config.toml
n_experts = 64
experts_per_token = 2
d_shared_expert = 0
hidden_act = "swiglu"
router_bias = true
init_std_router = 0.0089
norm_eps = 1e-06
batch_tokens = 65536
dataset = "wikipedia_en"
Below are experts of layer 3 (counted from 0) of a mixture-of-experts language model. Rows are named router (the router's row for the expert), down (a neuron's output weights, with its number) and show model dimensions 0-159. Each number is 128 + 24 x the weight over its row's rms, rounded and kept within 0 to 255. Numbers have three digits each.
After each expert's rows: a language model's description of what the expert responds to. This comes from a sample of Wikipedia text that the model never trained on.

# expert 44
router:132157122175191170131116120144107102123102113145126110090149130162141122118153108151135107132137092131124110148109133148111142127126120126080136116156125098099114107104110113105127098163086180095161132121175154115133162128112161162132117085135146129165149100164130144124133125134150100131116126139126073074078146113093134148140135132139107139075084136153153129128106072125126133125149110125065142131129132097137125105114145090151141103141081136099105122128129106104071112110118145
down1:130180162077129131137159118148179107111126157093093172128109155158095174133128152116105093119121149069113085133107130133087135135131135111106122148129110155127118108180106099111130087131113128161114131098106134123161118174130094118125096119141113142121151175129167118120142119145111137083112176106149128113176145123165101124141100120128163110107126139131122147170142139084124124128146142147129107038111118137144140140146116130128120110137151132115127145101150123146126153106172158
Description: Closing parentheses, infobox fields. Closing parentheses ending asides like aged 25, ] and }, plus infobox field labels such as Coordinates, Spouse, Authority, Preceded.

# expert 31
router:123144159113141139108134138139124142109140141120126156140120129110091102136131104164160096068137136134123151145132100172141103081134128131148126167099111178143160113062160121122128129126107105157109130149123137150123111167157154163130112109151088107112119156132110103148087092121130133092094137138098185082141145129134145053149117125125132104144151114113114160134149136141099141110065124128131136124144112120160085144143109139148094093165179097132134125154116097126138091158111140
down3:126181128115125105090137166110093142118118122125115102099104093146143123103130131120147150163119067152124169119121143155135160110121121097152130141141103127155146155147118138192128162104114091119147162158143085169117120147144114138149152103122138099120127132114130107135104119088096116082140133079131151156152135124132159172175144128151088093122167130117149135123134107131089095140090117155143128156141089158121180157144111152141148163100158127086123105139143151159146140092155110
Description: Indefinite article slot. Mostly "a" and "an" after verbs or prepositions, plus copulas "is", "was", "be", as in "giving a subsidy".

# expert 9
router:132114158140132130156134131096141109142114137111122146112125104137082173132067103142115105108114099125098125169113146095116156122107168146129123166165145145108108118128116099120143115152130142159116137138129102100128152099149144186089125155118134090112092100138117169102092127131118139175109124099124163134086130136177100122125101149073145145193120130134098150116145134120127123155108117137078156126108132154108137151069138104143162150098127138100115129145083106102097128116155084
down3:111125146115091159138165133108116133116153168146134081123114128116166148066143147134136129132151132180093151136137110120101110103144126140159101114126104120107142111145124112153209133098122143141085163107147137116155091165114133101125110138138109131158130144064166180156137136082139127136131094117128108153122086138072102113160119124116112104079133116112143131136142158134135077107140148134134134136136172105144103126137123100113116148144073138108098106177120146116154136105115118
Description: Possessive apostrophes, place-name parts. Apostrophes after names, mainly possessive 's in sports reports, plus second words of venue or event names like City, Bay, Arena.

# expert 13
router:141070119156129117102165154124161114130157110124136086101153135152158108113139125163144120141130100114146151139160141146109108118082132115138108130113155184124141131140161118103156186129094144115101164145149109086102113094127113150165126161113137125129179140108131124096137107178155156109179124135119154100151121141085090138186108124139112132112158165121106137105154137137100107154134180117132154140115152170090110107139148146106120128082136156118164117157161111108121124109142133
down0:112146151134108151097109137127068147095124173112163139110100081129106114121111082139166141086140135107120116109108108097104121110132076103134133170135110121124129116148086126146152113107143144092135167142125155165142144134123147145151137121114111132092120072134155164138128120096126148146143151148115085139149115145101166146158149158144080072093118126112161136120122093152125124101139121115114152151138116149165123173096130139163149102149110095104066092145103143115098146133148140
Description: Vowel-final 'a' syllables. Mid-word syllables ending in a, often in foreign names and taxonomic terms, such as Neva-da, Teym-ura-z, cult-iva-ted.

# expert 61
router:110115114131110113153117134093133129145134151146129130100103128096163086097174076127177098119155161120134117139130143124154116097120118149154160110136127110144112134148176092111136156076118115085163141125133139124120086152138099123115177167110140165111135124134125115094102148071102114150127128123156082139096127128110130120149122140138160102141134124120163120098147119131104120134086130138178102144086116152137152118152078148134112095098112117107088100112103147190114131146085086
down5:145102104086119111162134109118115153134131133125167137131115144141135120117093113123143081146141148134116127112113138103181132174089134127170124216115094145090101150102121106118103125117106121134135090133121143144169107140145129097085132086126129138173129127121136089132158110132136144084154115140143094160110163132131125112158134129117131116132124120090154132114172100170100120095128162093179121117153141129144137157126114137109110120129079126074119166121079160137191114141125140
Description: Verb inflection endings. Past tense, participle and third-person endings closing verbs before prepositions, such as provoke-d, reve-als, oust-ed, plus particles up and over.

# expert 15
router:138145129116105104137111126153143163147118147147117104136133151160132127113135139110150107144136123134156137129096106127091145130123123156142115128115162164101152147063116154101114090139090148133155153157159094114155099097113152091123111131145140128099159122102121147173160137126169085083144134145102134107163122154115134108109132124117104155100094092148106092092138104149160155102092167096123120125116181091131127125140164143143159159161142115113132167125132151106142070197143099
down3:122152144140169160103115067137162148130118119117170180093109125120141163125120139105107123100174085071130124088121087126119099141072098115131128128109140118111079114140151129156123134118082134130119164166132118110173120129117132153150139145107147125101160136154173107118111185164128132137103114148143128120131151131151129138146117107173143168125146117118149135136115191136149110133132138165115137146107105120109149134205136128156128099126141073138098117115110142130107121146130107
Description: Copula after subject. Forms of be after a subject, especially is/was in genus definitions, plus colons in taxonomy infoboxes, as in Diplectria is, Infraorder:.

# expert 29
router:105164166128166129166154127145149101114123124107115144170147121143114157169128128131143093186139141120113122155107131179167155168126127083108130080126121165111120139120112104138123159136152113119146168099109171072127113080121146122115086140146173114146091097091139110110099139156134134159147143129088109117113147141092158134087183140139158105105096123148128076120122115130123117117155112100124112117134146124140153130089149120131153135130143160095126090112095158112112159115127107
down0:109108098109120136122099123095133143115081147120126142131126148123124111113162127121155164130118127129135149137136148085106094150102139123092098134069137141055105124142099146084088123096116097131116109136141149108113160112124126152117107112166125113109166122163143088129118123115119142149117216136092118086141131124129112161134117133079145130101167107143118146099109118115130175085132093142146140143119130136104139091128116173151183162163158114136142143115114153137149112115185135
Description: Biographical birth details. Words and punctuation in biography openings and infoboxes, such as born, Died, aged and the comma after birth dates, plus coordinate marks.

# expert 46
router:112130146132150119117123142166132124091157156126125131133163157167117087083066122139119121171159143126149114134129144108116108117158137149159129135106119120092130086084132154168147168114162119122118072118122148160142110117112124133094126123118118126130167124116128128177139148105151155122095128101139093128162065121145116111136153152185118116120089109116127176093126158134086143113155142150135085136146122113137108104128124113113089126123102138133130124138127179166154085196101138
down34:098135151148084103095133099115107083132075097131139125123089136115133127142100102146139095104097119108157165145105123085143121125131161113169149103126140154157097149125170134141140133147118102140118151145141137071071128128128126136122092138106108175138136139093079137132139164088105120152103125127135126140107115155133139116105101101086131125143115148098062135107154124139138145144159091150074099108143128142114144129112169132100140137109123098095108140118059143137149092105149146
Description: Plural nouns, quantities. Plural endings and count nouns after a, two, other, such as pairs, areas, years, days, minutes.